Below are experts of layer 2 (counted from 0) of a mixture-of-experts language model. Rows are named router (the router's row for the expert), up (a neuron's input weights, with its number), down (a neuron's output weights, with its number) and show model dimensions 0-127. Each number is 500 + 50 x the weight over its row's rms, rounded and kept within 0 to 999. Numbers have three digits each.
Before each expert's rows: a language model's description of what the expert responds to; "comes after" lists some tokens at least twice as common just before its tokens as in all text. This comes from a sample of Wikipedia text that the model never trained on. Tokens count by the router's weight.

# expert 21
It responds to: Column separators and line breaks in numeric Wikipedia tables, also sentence-final periods and some nouns like public, there, media, country.
comes after: " |", " ", " 0", "==", "===", " =="
router:423482468498542532563448448555514473402485537497494452512529503602491463463411531544428442431528484420566467527533463614601455490615458434600486444514492544491506557506388543568561525440361501441427435572520463467480427556563484575514564438554488547496444496567484488465434420501532579545493476476525438510500622532467482517465480590500493433488483481428489512398498548483522546571511
up0:451550503455539519501456503510471513501495453502529501530555472451512419517500437659529473545484596478524489459479395555548456486596487414583484480491574507504585489494424524487490501502592511667440488403499542493500398484449528446524443502485532511500544606524493493552414564491551413574497496523417525508497529497460473458492429456484424486429509500470482511527471583544507479505392
down0:425499499558423455517583603483546483543511513457528428572548472482425489475418391521495525609468492497501417457754514485447422487440463469546507515480545509468476340457480444559508450500455557578526570483483531486508557489528535482499512537496502439466441488471587564516534513428506424487532511473479506592404484491578510499515539564470549512455544399578561458538554498481485534541487
up1:527564451538512506527527420490511463565517492517510515492482441472448439536451463538424494455390544436515512659537512509481462370416497457579483483500478498533407479573466466546565464582518500461482555572554470583469434525483453541526418644523492466451457498496518533528567491509526487553500493540605463427493478512490456416479610513509548476560562504460541552575524489507537508504506
down1:567522479480443433528562550510544531533488420573477537591508441482537542479493509508567516569547549534467531523541500552548455580486423437457520486490524480532479492488400368541537539587486490445398436443496498521449452340585504485518491502560553564442456484475543454552499473470464403505502562478493510568474481492494499542490548458584531566485470542467500519584482483505436498512534
up2:402479524419569458581518467553466492510523463578517479478585524516540513543482493528484516554431481540449592504469471502483506507520392411510361456502551519595429467535502521601504491432481437504464506497424450538388540453552557450602517508580443488421445544498553438527541438497486413487461443441517479606527568537468563419501471546439493440481558524383388490482451506507488401555493
down2:639455518483474460492569523528568558455502482466503617564501436575353515581456521523536446497506523454469552529491492425591462486504520533527393477460524480527530466552498531465518462498411524443519396596464624452492584532495523542425530501511480601509463491470490494453462496501488529482456514450443541507462453537441399472582416575469436430489485498442579644534461470506448575537440
up3:483541356589530533392463561539452448559480493548471588465532416506531486485546503538533535486511555455548445469470546458632563427545525403569553531407454529572499529506574512530464622545488573579524520495520409438414499539475540645530539557504477484492455501534502485488559464550529488462495579475496438617481485483509542460471536451509504446531582584480511533547501486395549585501531
down3:514481524388511507481500509463545586520585523532500520515444491530463503490574469563507416412528524495435501532530476529539582439512515605448400505473459502516491472476610552491499604499483514514505502483470396420463497439445531496556407523385469579592397476574525447463409494508511458504403509505486402517599487491546475497495540385381545467594547514549457473601519517476459495559531
up4:502480445507560486474489597491470418480449451474500533492560490556476489427535584493469445509513520459532503560516493492462566421395524463502498593431389460519410454437471460522450496522496531612426477478531431474506585495538464512474471516542508618480564498598493539506450597479528577473583471564586367602501479504588629542546422495569461423470442514548530565558497496500474505577466
down4:647554556551467569533513541471514511533475510438524416514422403436575569440483522453526485428509401511487435513551531636445463512519472556513524518520494622496511482361375375493546483469477480519473482517486472481519480487542497533496587519497564477526437543506542511530477475558575561489544466553485479518468528441516502552502563565494438588459464464498519540525411395494492487471432
up5:481491531411525477442493522571474435444521544519519484436505429475479489478503517436454514508487545531513486518486541533535501545517459478561476526483419465451455489463557549492439536483532518654479509493399443473476463455618478484609606495563452548455495489553558512535605365492446463467563540525585485546518522602512489550436479559480492451516495517440437451458513530534566614519443
down5:504476563469500575514497515422443498519484502523515620464585454450493452482499548465528475495528420438564454439404456460601540455469426527521536558621471477525542488470428520522508534476569556592532487529449428505384472467649473432513502516571441566404465494504491470440550487486426597489607391512555389485495484437531487473538555486470546465528513445501498564568509570440473538526470
up6:461559414457614502420555522601480538481448533468578588551549440510427474441449515509503507448445517535569513565564612463479476493487543389506478428474568540466464542470458451472489526583503502560477457513522490415579467433585397437546464538557597523410432439460494456481549503535549509511447563482486410503513467543473410513464501430545376568593481506414490481398569550542495629501443
down6:516562419514424467470615559356505478484468459402563551485433345492501467581536519586480459520480492540530458470419503477523566509506542496501450462538475482539484521411626422454587658528466471463488557471591482528492576525469461479503519526582514470617555491534539500490511506500529481482565519538435471517402529453545560556478493477508493501416454473525554547598519483459475464486525
up7:472504437503516539505506510570516463452456543463489593470490490454487515470497552552375463508458559398509550516471553500550525454464499497560490450479474577497505495361472518474564535514476480476357530533491466566606509474424524503504612588540546486482378476495431481545439502585576527552478494532552448560490509515515518444471472502381465549434522549464573488479435574434493508507471
down7:495440432572497461433415441552564490522536512510493487588594525515545522506469501464566471551452512461506488541529563532535480431538582496480575538525578514519499470434535477470430414501477518492524551527474490513473498487500520557489560425535418433506495452518576551566549403550495430458486537394576495595479478511490527554413451464393525450493490544528505493458456501488507548425476
up8:564537410473554496472426434426470429500496525494449506566619462482540521489488563527534510554499478498468454512501521447539536481514427385527527580449442472558542478431552522521506587574513531446462521478515499490497505428573598525411528475510534543430579504508440521514493500471510477470441424594505473405521500558442609519447572408460534551610510472499468410532518484421512455425488
down8:501508532454497542505501550564429468475487575515497419579475489468523503409563441458507539499627497536591348492358480525591570592508589580557502419466409514521465550485522563454550485508521509437421497462483470568497564499558500550492506467577468576566546487509457451467535443444540530545436536452613426516475517470473413510419591546488542484476482519477544438496460453431539413525513
up9:489457516548449452497537473471467565546542447486500484478523555592517451452410551496452511514437523525541517454478453505498503524533577473464511502564521522479570532409481490484428426568495526489351536454597548525528388531474523466522528553472511517548506353556552573533450433374449524503500456521513545503519480423492451525516404502534562453410462484547491558410482499451513550569423
down9:582434424450515469540624497526618500495479506489462577528460558419508473533571449505489377477479552535542460543493531535547513525441460434451492466421587563603521460504528504475460411509441534493499442562453531510482495443428435539494504488502528492478501570486462450515485537508515501533445550473563450513451559491524521538343516474477475493490516503403537511380557484489491544506553
up10:412551497465497509437546483532481572449504523568487476430572561557517542405431562542384457383456475409429410501547457462512470461476464527589494456514514510413527592541545556484531499472492528588509473512484521476500545487526523536522553506625497577455535535535489576541385496521479524522503479492521480547401442531477581523484519586456426505430587577447441473507422439517526526573589
down10:486555596507526489537502431462481506527498495515523482554533546506396601567464510494561482493478455558468505538494486534580468432450561535539454498551571550456539503517353556538455497579495524581502525499479440495483504521481481459431412458465448501499507470533607578565573465597477468473475515517439515403523522493501498484470521464483519443457534413494444416548511473538521477564476
up11:522556598509490512458566501491440421517568580572565443493527515498588500461427585468430417456533451502450521472503472474534442368527440525492542488487436623486450628478476558428461499558375438461455482473500381491471501546554518547524528510536463512501543599428550505558419544516416538483576412465481486526354467498485555575549456511499500580413573544475481495500414522477476466504471
down11:532518460434409444522502442553429534566550442435503605479456486527470498434602597468572479505496463444558462528443497445449577451458610570427471570420545410507554552542477406444542507511546522483577610464509537536520494531543522370570501507511519466524509474413503475482575579541410476519548560522522494568496476532471437496492514504535499479523462529457583507444433531475429483492575
up12:375469451469498557526414469555554486538534526403555554571469532403513517513442505448490510441457568513428510466476399503587442441439507603567497598450567481526534498450525506486493506572474525502497385562393507442572496566504517596516546535629489496508442470482494533487477502521441571437530454488527427555540482492564521488517546539491517557462527462407586458464488575472491525486485
down12:449418473562484485550490427480619493524607533471659553580512479548409514536559437489428446532539519593500521496488476586612419470465572515557473494464454387497437509495566533511472475535531569558512564526515532436475476437453477548483538518560539487556639534517517554503417467481453451460474456556503470532451555465527506536520429481472584551476516500486529508484447535460492524511485
up13:531535515480552520476483528513471467467512528458550415473477434431540493434491468550562530490456477526514500431503580536555521456532503458537462475456480523521454531545489509516502544498433511470524431540423479485467504516582522547510518420460460544386545536439421470429537566493469447455451547596408371526473466468440531511589484434559468477533463485570587532529543574503553462534528
down13:510532374492475543501424655443584474513483440517448539415520443483595426475561464514503551430478499497497418536430469508506516455546509466447518516535520462568566518414526517520488496471543489467451541493407589510442426457559534516514535572536453560399482536502572533517457521487545495441439515456504522517532493580534566492484566590414445513545525415523365501493481585486548542492480
up14:523328470424505474526487487582572535523520471472582495542590538509518488438453410535517413485446535424530504498439497542502524469487550522534461599513570457452379506462522512517475490505543520476449510444531593504416495496486450504524534456488531542465569568603542446431488490470557469505595539584497493561498482514516505458450527463519502431484517436467461582563516488511554468514434
down14:540427559504467529509448482472473499369516469460610565468405544529514547481480449527565426420502493448513497541513415509421558431479493558427503466487512583547495528526511533559504466548497440511448539564398551490487509447488489523491569558458545563527511533455391466487510535477533522533567529512414493604511505379567549566452541539486434486434518544496459537601551391542481608532451
up15:466502511452614492553530422503478472467514519512453440497514470557567506384497525570541489486437519572495481477464470561552502529540567458434476512506518566492504492456508530516541487464475551444434510526515525424412523560589448508498528403519526601380560512497583549496483514431484473437510572529435469613501482577484538428453558488575534547468595458455444472432509453537529431465514
down15:463461528529466573443459564460560441492506537549604551599600554345432543496513519466499393505606448497471474514401555512479485496438582509479489557560546474545499484500470599504520488624536492494491512522491505584452476515541514479430523497487464561470534441481491441606538511400562457502437504482528510520551587503527529479562539446513521576469498516529443443538475487584503469544517
up16:569506466529501488604515493557493544513564469547484471489531469474489468468533536458458438544512534412592466431493493481497527500501498434562600526508527469501461636529527460563460567598466525504479463490537426575626571458483514503487662411466434538510526481500516442535457428527638497566586485484428537474518467384445493541472518553553500411521547438486465527515499427450443490460425
down16:529493480590436523489475523518402487525494517530455453441378464456557516453468445493493622563538427505598558416542549380552551494503525513409492454409481508489556516408477511472618475587555513425465559530631446452475451438455419586478526524512496497529490520493457586473510481508506539448530412523559595555599558469459498509533522639517555485516576479540554505554526576457463495541510
up17:540524529493449509526503432590494549501557570551595519455524456513492545536468454537597523502490469358558466487498499545494492532521412437559522503490523533509439596491501505435594466513474646470536467542445449514477463552477470411595472615534433534440457577450536563574459442540518615539481485491470437447572495517510533547541591576451520417475503576413540531468568523493509446564514
down17:512465465547515421459548482534471401474574449472400514523472474431564467510509407551584494549453445485512452472541444430459531548438575524484532541498431544478552430613531499491412502451545455536519490495503505436462543521438526459517461499526575492564597484492491494572536430467564567447569541516444453486491445513506541480558514467432531457591481504569623453578510504408550473546526
up18:502419504539487515537519557450426552529545480451565467418475547496510417554429507477502499630446473545495514505560538494444485505522416499503491681536540563518462515470431503507534497544454431563444483571630571505425545497518532482556410509541546515469367462538540498448497472479559572446407426486458424498470470513572614438457437495473515503411474441484472470487530431488548538545518
down18:526468514592482472478493565448437463519406618447454454526432545449570502488520555545537491518525477548445496594458502553416485496560549467549482518532510498504475589522534549399617550440510435520485392545482508468447613507509548578505538397454537501523510495484428443467513510508528416443514452491457577490448627582479447477454485544552483534423530553434476566432397505506413542426480
up19:428454428471579519474462511484441428498485398483612500526535399511524464482468468530576461558488448408608461515457417403482505518527527527491456531462515507500495472414513519575439522497441550524499471577455524615506489633523520479442478472431497534532412400580524512451558436461476553539546517531431404484578548441593501443486523563439501530602550568398530412470500523471417515524461
down19:493532397544491450567598506489508456392421438399480538430487465453440472589561447509427494531595399489510496458497609617598458541503523550607476459437497519435515509526486495445487449521500493511459575519478576457536494459501515530460443422563435509531457505475614496464499439478483541500450525463495478542516555442504434564492580510523446527504535658579559487495498552416451568558499
up20:514447446472547485502572440425492503539465489497476485516486571480529512456396476591533430482527529474499459478461405546608506503514482457512507503562466454538526496447506562489541553378422563540534469558492550493614451443412505388525462512555492528555478506581426549435437458483587475640543536538539450496534530529472421431398447510411539490412544467452610463513496525448463434503370
down20:514517457562545492566505547429563475509590504610498518588532557453463461520419511481453551590516422457650558535456453570524454489501528523467433529548534384536406508477435516451551463473614512488499409565416524509386516540458493495467499578488483500461504425515449526452464436476554496508467518401488442545505446486437464504474459461551517555489509466486596491597567437440479556454475
up21:555573521536480515510566479524480474453386530475531497420466576483415446513445503525452421432451446414485558509617524429492543500529452479459452492446421428558536475497495460536503607488377532519462475426615547506543423531516528529509474522556539576494521559564515403490515555437482438592466464543451383460447525535477478405451516565480594500466560586474489439430547484597529551455480
down21:496476480491511542489480432533569502476544463474436563479563494485507424543474497445550454438542502470427547495502480424497484457488511435516571537556499512618418504585537418573486493458461434451550465557575446537599478496533442568478460557496414488487516434531519518459545404515605500610545544497507435358491488464525532505419501500525459421458410445470492450529529543550471435461398
up22:515421437423473539527512458469453391514512473443468562408586571495482549489500553536550539528489483509483363528448464471525504506552494498493489510437512464466429520514549460522604518518541599431481503517467448545487546579585555485478522388500444532489460407453530473596418439498513509664448503445443495532520579468452519529436483511536540541450509589612520524522532453504469552445500
down22:606479541468411509441499430455472458495494389500532407610583483497451594447539605437612439511439507501598520542621520398526484479473497534499430549581561495541541485456518533480443611478450515524548401536542474488461464470456467402466499406477461525526503499579438436542503458488502490471587489581537541380552516462556424433492619528506558559594585479501478465521519465509540470510500
up23:450478393495514409468531486526586505454494503522441482514455521531469413481554398532453515493444519472458391576484501511521579538527445467500445565516489490416487430525489396506589476494522452479464516516623575508593451502492542536582480486572530538430452570512472480512506528455425526565413418549585453506458511539514431399563526549471502486423412503603531534507526565490504500490451
down23:494505467501501402531540517536503473522469560598553585464491461526544493432459593446479477477454421459481515507561595420488506490452578481441597496560431473509434478493408513473426530417473527481516554528464481566512471552526500437494512450541455502468451466494517475450523493459503459495518522492531442446552513455538347567484532519471535494550533523528463608546484493497465505418537
up24:496520484537533499529534508498563438475507496486452461468566519485494380556464480449560458507523536457448560580537467508428480557553553516457422556639426516500578473552519553556527510405530528563474447468499460518526468527550484501526402408555447508447568422506509510466452470388542491522536428554508382508405491396456478463375505445497502511539474570397453542439470521475473514578522
down24:465504540429457552394583528435437511361479526500496558482454499451562461533436483475468520513536400548587411506495505489448458465581536455485539512505499591537475422566506468480423439538543490484511555452477585536509461481512553516542510559512544439575506441446521465491528382464467480491507414571425446454455528535512486472579541429440601517559501472483489509455541530629442544505531
up25:486494482571518467464519566491559496575560588569416491488422478455541507516415471424480417483431548498513516435396474441566484519481561453485453557503492529471527501483479475408469459503582511590577544503459569541549525478496444498449571533541560484464473540495483517470482467534549521527490437518455554489478470607459552524456513577525546522450492436533558570469553485460592511442501
down25:558549507571501533574493435566446448544478312481448452575555521488375487548523480551546489554552512534447454517463469508493498423493546570542494351558391483414569509553500495472549517461450506464484491443546505523506510489468438456411528461491484457525451576441511459449523511448564424544470525569502541561471551500538496436513456527478405495532498579490536539491470530477547528522522
up26:506495512535443547429513513609435542463458494491425557544420543528502443425502481479456499486460508509498462457554578568494476528472560557569504481530444435438578532538549465489523465503557604530437417487489470521498446575531449555444551536514482499491524457619536491420442456556468462483479511452490498578437500550444519499498456460424512389484379511514541490480517557443486517512484
down26:539535465538441566544521459523500537500496437489462517493473439463401505516603519540429440490477546406662485519469519471597565555399499504410516477515487516580442488481461524500432516571577435526494517520504535398461477559517527460470425536571474543461520597502500520486555545456502419499428572618445441506502464517527465511461487434608484465490513465581516614501478517511471435632479
up27:543576422567516510611420529497541550487465437531502476511551451531507436473499549521566436468371556476437559546413490581509405478456512475591410564416486476549468423441475410535438470557519465458443428516402468512590533443472453456540424474494549503398476456494572574464530518480531573531519546588606422555511520425522488518492503554462522422483537518461429549505442543561454480455498
down27:475551552551498535551510509398537533485514385436544589411432531464494522526528588424462488424476502539535547516461509511471600527437567540449508564512552509462575398549500476431535506513474554480544441437492500522560488415442497510468412521471498560554455483523490484411457479396438578472563555422453474567458450455563484600426498429436568470439458581563475469583519498445389518572581
up28:457487495391465463497506491539409484412522552551492475461485506566483498442454486521429523496486507417548410528480417445480484444528416499548473545437504608438422583515487508468545549502558462507506509467542506434540412548593573549480424425476509543458460429463541564455520542500602544490550505524474405535552625415426499487451494523552540506476505563461478559525534472489482547463532
down28:500536442402516533487611565512513498472496499491500496455455419389516453525527487562511524482524522455392520525506540464505463495462506486508525447518499461577483528493507468515547509445444503494523618494512601483551467408525488501533567441532443483540468499520532518492486556529476592496532477532581495453395507494491591514466427484475434566527415544509448575587515442372369591525551
up29:455491503527511451462477580483433424498464486476484433563524459456550519468473579582486546485548542543537484520602515499533523479538529412558447424441520483459459428492452425506537491517562529570455579504498448464481461584600508604482504477557566593439513391475472597504507522446504495511484535429474488450480379533517540515462478462454482413508511466426462535528493472635511520516625
down29:498526411504554500614415453528541485550487484499510467475526459477505574448511520549504472557526485408522445437506599513494535470474466443472488509578537460460477439433511456500479464451487499486540596565482449476431483571546411461535526514476559519523557514465535555540524521559530485478436529553539526507515442485582539501569502508403497471513591460482495473484459477602495471583461
up30:483517463453512514458490488380488526545486512476497475450573576422514439542442533532455378395548487449470390469578494478503496445517470542449446507441485482523486544461529571545526535515516547462479482503512463439463533512538514569493508521524570497507489493443523497449401530475479504509572356531498315665471616543476466502556398531489400526562572512512426486541595572429547475471507
down30:372473440469516485434551477537570553528654578539511498559546459469518488457522608590548519490450501517477481493487553475452471505455491496460561515508582564566476525471463514579512579472439469473525527587604500501444519416498529495502501417500521467406498483502572431441520405487514434505603588465635515452564541547495506536548511461577487488530433511606560454501509531456550550466391
up31:465475376465589537503524441423612559467453542555565490487553466429417418499473595581478598487497502490524498506478565401551485520486451475481467517473460534513555507500517511414460593493570486512570400534444615482519518406487507527535531409492487563498491488473552511394499534563495605533462481559520429553459548648464485404456468628465504468470477458402425554485506550468475574542473
down31:489512507444518486492508471542505471493445490476448552656520370565523476413477482534485535573545528564579433584522533449506547531488577593567463482422542469502469511474483379497569509536580525542473444455454542525532544564469523545549490636533484484566514491347564613496481565580452416457511508403426551518563447445530579528442444474475488409503476439516530543459518498519483558440449
up32:553475529602579605498452550573494552441536521527452446525505542556484436537496477499504536468439485495491496477567512456542483483448515478507447475489503464459476573535506498459571454525412570584386393431535497501436504555595434519515447467525518513459448495492587520520495533482429549498510412505504426444510453397465555521497511494468610523434483482511517525530533486391517530660461
down32:577395533412589490516419473522512493468545460495566518541548513537525479447524488495477507510423526575455557510526550527524488533505329551496574551422605401506494424504543629522604558474482503493482475455477578582611469530438523534447370493430592463504456490556501427488462457562412469481509406602487484533564499430445505440423566494495524457496543500570552510539571577518463488432578
up33:478609516423563510491504558458470496525458562585526491522498573397511510463445507455483467515562461447523524546610490476449448554513481554456379554475499486451567645410508508486477574514533509458499403416478490448559508487555448517465576530438481498467462502543576571567531457499468585442507506456493447536559472515476455442441491534560459479551463571383571479485518560477591559487569
down33:494442482522521494476436560519484467489387481492511446444492536468409522571534395551502452496489518534565504508520578514496444546546556466559530497494540620519487526474565531516526545460550517471548470478469445537576496529475429539444494557495518467449553584529422541585497569544470502428509510565515314500445561498487448515363568450538534459565534565558469557429477454496520486522545
up34:472504470504562522543459493550468460505400536526534547446554405496522465449511470537405519428445451442540465462457524542608558492642470489469488412453564474514558498505482374517474432494460540559505456529476510551514489446514445557422463582571568553495566467537444437461548444542518553582455546439516427493667546583485475388436526495492579527509579504401471510424533504534512464516486
down34:384478440475448507529428525593453522490487524471452566548450501510506558504439446449461495529500506553430575546570543552553564477501460568454447445516491550558521500530545521425464497438475536524525485432534510505471455562468472555537473488549606434483454537481607519411503509574500479435446520477490479540498507332530528399545511428567505526575468447508528526429555550459448617518599
up35:517517456457479562510514459554591523560481466594493409537534495487483532498482482442550448446473515450482484489563495550572562475465420439491528457536439441603460522500479468536507496592626581516465456535566464491511482512482431492551529525438521491528544518546537527555474523429470518531550426452525407584528465590505524462483501449556425551527532510570470471447430511361518586445586
down35:532533499553463551437527603476561405491558505552567555464523501446494484530598498574450453606540507534499517507527502471443508564535544551605500536562434530577471517452493470473483489530466508583565496474470503519483464523458431407603551577580465465453504503459453522417483485535531485466500470522615476509558484422579582539505454554484468408494483441549519550556530595575507479565534
up36:426465500542561523557479455490563566552524537460491550485485525557501545506562484504459547530510615489513460499572555478497387506488467502479454484519484413526572500463454506418493475523637575506462474467549501497500462478503482514456511473574479477501573518506459554443469566385457516496464396551570401479399540477451442488546450458497543492396474564504460433557415499503569535540468
down36:580455520478513499576526578559487577410543436479451443568494390519520557512486538455478387471475501550484467529535441385575518493479458463466516506504474503447468486545570536493590541438514471483505524574439557548426523516542535551446489483570533520464453526463540523657486581521485495502470430501419453541532563455486477507477609504607523562628412451548468479556442445488570506515505
up37:443493458556441448396360589602413475499516468502530508529535542533475491469504460536576455463458500511482510558470424491532512435526411567495439411524477470416547467543495417507444497542498508494575561447502521447428527496552587478482447489586464412383394571479587469431487544478435481428477566464542414535517484480475536551426484503455518494469484451542483568497482618478545461510504
down37:493542423645502506433528429555548475409465543576440526466559393533455342472458419512524521480555380558438398557479527491497476572553467497484479477478495539487427531457526491475473578492478545546539536520520524472490547583527505420473459466458497468531449532467486486495549525515467534540559490486437540521434493401496562535525496503406561467492566417532396612558443459547502483467453
up38:484536422514559506461483476484499553526473390565616509528507457527473548496516503523443418482454443438575463503528424487505615599476628497572482484540465489357442592547529576465466541512490543388403526493504501517544483488460480411458482521530546481504590506444472520469545516432557566455564536491473570522553463495484450480534579549507531428512549488476417442440518476502545459486472
down38:512634572521477532554436547473537510445522463513447557410520453495523457399521518441476483553544569553447411484474529449455517551546538502541474516533384479532478534533588471493446547603468493453507453502501495509556487511527489541441442573501411470537559506614449506476514488416468527516530465532524455436575482510494572432542571424476437594440522496500474499543482457500587523444490
up39:480574608459570462478452508413488398515503510542470503453418496463564483608471389578524494451451551556462546496426483522512514438490464593513480518461559513499551532513478488579491504517574492495462463493561446425608452484474492517527487565606589408471514501516477517499615623523495420477469513534527438573477550559508475474449463443452463566346495470508501499524537434507473510518552
down39:600446556548448562509574457435507515423451506458463634478494505575540471539503513396547466520545411543422531593543494488478451506511530581360450530472454506542548445560610441542502463465388457500610494597496513515598469419496530536408549394555512466461483565475466502522435471450558515535446539430521471494443499453452538467439625620513522562487598484394508483486534492610505597514534
up40:626381563495442584498496450494613468505396498554554521485422470493439467530517499565549467513502384486533483566525417591483565475520433509537547509507501509491428518431488470483522511571510514558548482569500376442537512569543494447454387518529447632475460525444496351582568471554506540434578501577537476475522472563436540575456456589463434442514568475533425476557526503537546468502547
down40:419525505601505484424477520576456554525557503514454542465542442474496555412495565572371642524551454508514512442502525555402417530536512430525523504515487536441516483519487520468461529521511524541436483439462528526455517482552465502368508525590616406449469495449514496498481416490386579523423486577420601515470494485422478532594493379525532604512492496585509508552487496528460435481523
up41:497418409505551507516437565506604590398560466412511516525569519497421489462528462588559493518517510409539506549485425498533540589498601471511403505509581448432416553471483455539665493509454519487448571482470545514538443461536574487472476458546592546439502435523488467491533412465555433483480517505550475564505521494448463448453509524468488471553451522404483509516513460502542510606491
down41:498470311547499520517448540583455489480473438463474477563380467497499490478512582520568445581515545434440564541449499560541522458505556536489554475559534503501519491511403462498518512433440506485497426539498478543449555495469485520577539493596569523540582559511437496490474527454543507568498564470488481559466515553460476530554567536483483481441531483493501490621516495542448493456492
up42:587572499436535485449441460518482481445474520555581449476510436415553519454529523482522434463535460474544478482444484486474511422444485541502477395471515578461419560478464481558416507526512549492518504535605507581471504475553495409457464487431493398443515566580477524502478436601506544518442536561495444502517532539461480435482495543489541506560444497535509529549468505516502510504509
down42:499451559418472465476435576538424475424500514494464587499428456388422461497547459469583516468475445478521517552543483536465521633459514542540540495424511473603461493543533436563531460613501523459557565506523517497564443470468503486528555610545494499496462507563486532508594544441492477426461554551555476609504417406460589576468482570563498540494427492473474510382558418429503576511478
up43:485484487532528472457478429540474460499543490460502527534594574491504441482433560508582519496428490527571476516509518470489571482585467420502523505431482490532482554622429448458460546508573482524517561525504512446537413545640485470454449463540526505476512451522563489505475521486544440516505519555500414588442607544518567515484468547477507440475524491493492469454595516573608596401397
down43:536470481535438578383483507473545429445517527521553448563435440547529477472479378505527661452496540423471527572430558521516543551455472576572470499431565405466510562570541523427437461508419520523511521503479611409482500519538512502432524481568498519581494512471437439509648548523518502479539460434505512488520514541518526448542536521462443479570487553503532483561493571516455364557503
up44:542493500492569504507452410548548506522510494494496455466457415478501380457424480524510489460435501528541453475502529542458555524511435488464529487499495514509427503538511473503480585581532571511417436509537480530442558492418374614456517479550506548518415507513493424542340498459528554429573600520500538586548516440414580585504525478482475566456480574453470508495563496517540530540469
down44:482460446561458480501568502518412572505455500484561533522488419667567537384600447548498555562528442515516572490511539600514506548545468476517512409515453454487452454365443550489443433551596548485486475505484490540407502476517491477447557546534577510492493470506474471441424481530467451480388454522481535471443474479553591473443491549548502522412472536508436523504563590540493442457610
up45:412633434521472481580522434471525537477444540548534505453447518470493540530603492557421429450409474451535425628454469494528537454563470496457536498517452478523483548553476520471445468594446514499386375509518508445542500445461519537496499644553551472557515535530550440500498424539463486432451475532467468551505542410459420492479604517489509509559549471475505505470501496461410492578553
down45:482584505488521447584458562550535637535550493569538475534481549532459487509468555434478497446428514582519530576455504499470479512442527542517499481510495441451480539568559466392517438493474509561579455498506480579550541422455525433569471439442513563478507553540472501477478442468489558493515462482457534473488485493577515497429452424515435358607510560421535539523486521555508479524551
up46:499520484494488480541555542393500509456505436482507529548422579465401454522480467540502428367450508482518526523564531568584504494553501511570511518515524458505501484528557472471589413571440506542428504541463565474532461484456440504501470549528507493508510411484472476415507577456535502561544552442484401565516455510514492435484478535501565533462416470499585512480476468583533499493438
down46:521578445587507449561518424454478507511524526534520510520586498449476394457492473485581415562423488426456530403489546548499469481468521485479488549513529474551551525469412489585642501534449470440513481492497523590463548516496486481496529590511500500557565525536494518482456504475440438542474526490474470499529524539483448530432478583532483466510512483448539477493469374587478578527518
up47:579545413443577454460462442506426500513497542554478489503537500399561464519468623514411558469418458560689420477508477566532613467543466517531544522454383502499537484514519543452524506523450487451494457456464465521462545516520466446563612484434397544530493489567525582490473412507510526486546496508475442550468511609532538502521568490561519550494512427578558527497450503505524462439492
down47:553477492527434537490441599540551507545500474486468597542442531517498560455480521541553556524561503441432487474582421462511503523489478535411433511474510470552527461524412525457460537475485533569425585453470505443487491444582591556477444569584485532535536500419429490451493526448479502540558440526509486561506417486474474479576552492544523481527481519398467452526499521584478443398576
up48:611503556476422452516462547391468507458431477514523562482513510560574436409541522474412535355517518423544490446532487510544558486450506465466466520502482563524427481505526498529477528510514553439450467589511466525498540499501529512536591505515454523482571479519451438469441487550448429484538544459606479382480514453517581498493478549500504525436560544463525488436532572568545474481571
down48:567486452529443528448485458521492504479445384581448420412485477483460496529485515549443523600461531527477544610480552565484410551449573514462461494616496442477598467524500568534440525497580509538631552495456503469500449396453523437523461492448518523494501472504537538487560547433484504550479614487492499507478535610522538479417584558518629492461475459497509523376563491480441426501500
up49:464624572531568520465449503430564555465454576506537485467524480455617507442497448434457503429420525512525462538481507492524436472560453434535589518452502516518512465443569398453551463549478510613471495497426494486612449488461586445473541473522454460498509559544458485604422442477527580397528548539525554533422556504512509534571594559520540487532514491552431443499533482534533422508377
down49:536528524457440489469547547590471543556465546474510390522561472572492567423458471498513508526552534593526383489506540460429534452405528446493498515596489481560602582482444539541513416512464470455519501545413462462489527487451530525480422446546523507531547552524545429493478510425506449506461579460466491502510409539510507491475446612473422503486523531523502448443506436507513491577475
up50:555434447469584507561401484489491442398522475515508509501579416459501555565476533496514501523441501391587476547455521463540524556544493429619377530443548515492536511528479488468588499568533463533472517542441575571444559547586503545526462476451497615597413459561431370488532524454521508590554524475463425460517504567478422542458458521562480453549580581403492541441512556538453526593448
down50:484426495580505581565487472603538516446430575511425519516503457519518558627421578576472520573609466577538433480534596445519504470560536502557350405587525484475542508529489486536497464549528524598434476481498553491482609486478505501465452458502435530536592546495515373489446461465441505471482510513496522515498425494539502475535441530449432510591551492535479594406485411466549516558433
up51:534551522448547437487624556474447554446474488510528539619420546548510443513550513415505459491488608485483445561568342562471545446443507450556533598540500476383509545521474461469516486506449484493547500532461522424443507544520485478531512475440549497504609499539472513521451584485646511501548521503490481441491467486551471510518555547448504537517543499494487484474479539510483488438466
down51:564379520432463448450470522503476471530423514476469465437531424456522468483490536556537540505485461619542449551481395508517463585422525533537381524593500531583500537572548479423518463503518534536452500429471529579510496498547500538571496466546475576536396536456535571584519493463424402468471404474500457450492546471574528427534529472459509560518578459407565503543490415439481446533494
up52:547465503562541501584484452558481431567545434500467538473573557454522504545502488493402564517450557484459504502628499525569447575547415465526543533478548553562462487535499470494577535530530458507491465434477475504459494562570515428452585470573521419409453438544520528507476500491526518596424486525487383530594446452581518545431541557482465472488526401435483503556600500497469601455428
down52:560454520521475530486466479415534523486461549484521520520459489490444482490508461543571523469511477493484520462594499553530512468394511458420495496490459617422463506505485445477552426500457514529495449478507626478400488526544465529536445460475463610492423437498442557625522410460495478536467534518524492494532538557559480512530497551447517528503513473439464586455518511509519586435456
up53:452519477423549433442528493493548459441410489408550496483507477554449512498466528505511508528441540527535527481508490566482512481463479520523420537454468473457544534496579513516533533532478463500561497507554417506554518466501545465481593529564521509410444527475546560464485363429499475460526468603497480518517494597421472444536490490550516425477504517427529371559549487441541461480462
down53:529421403424386468522513497570578499486422448598436560429464405475529459478559499480470538581480456501459576514605537526533489525528536417513385528509499451487494506537535549441506589567510404477555543509498559474548426486583505494538471524528414463558559485521463499449528492525454455473532558522492530497443578522466559487483534430504573485559566527568561466524435598532584474569511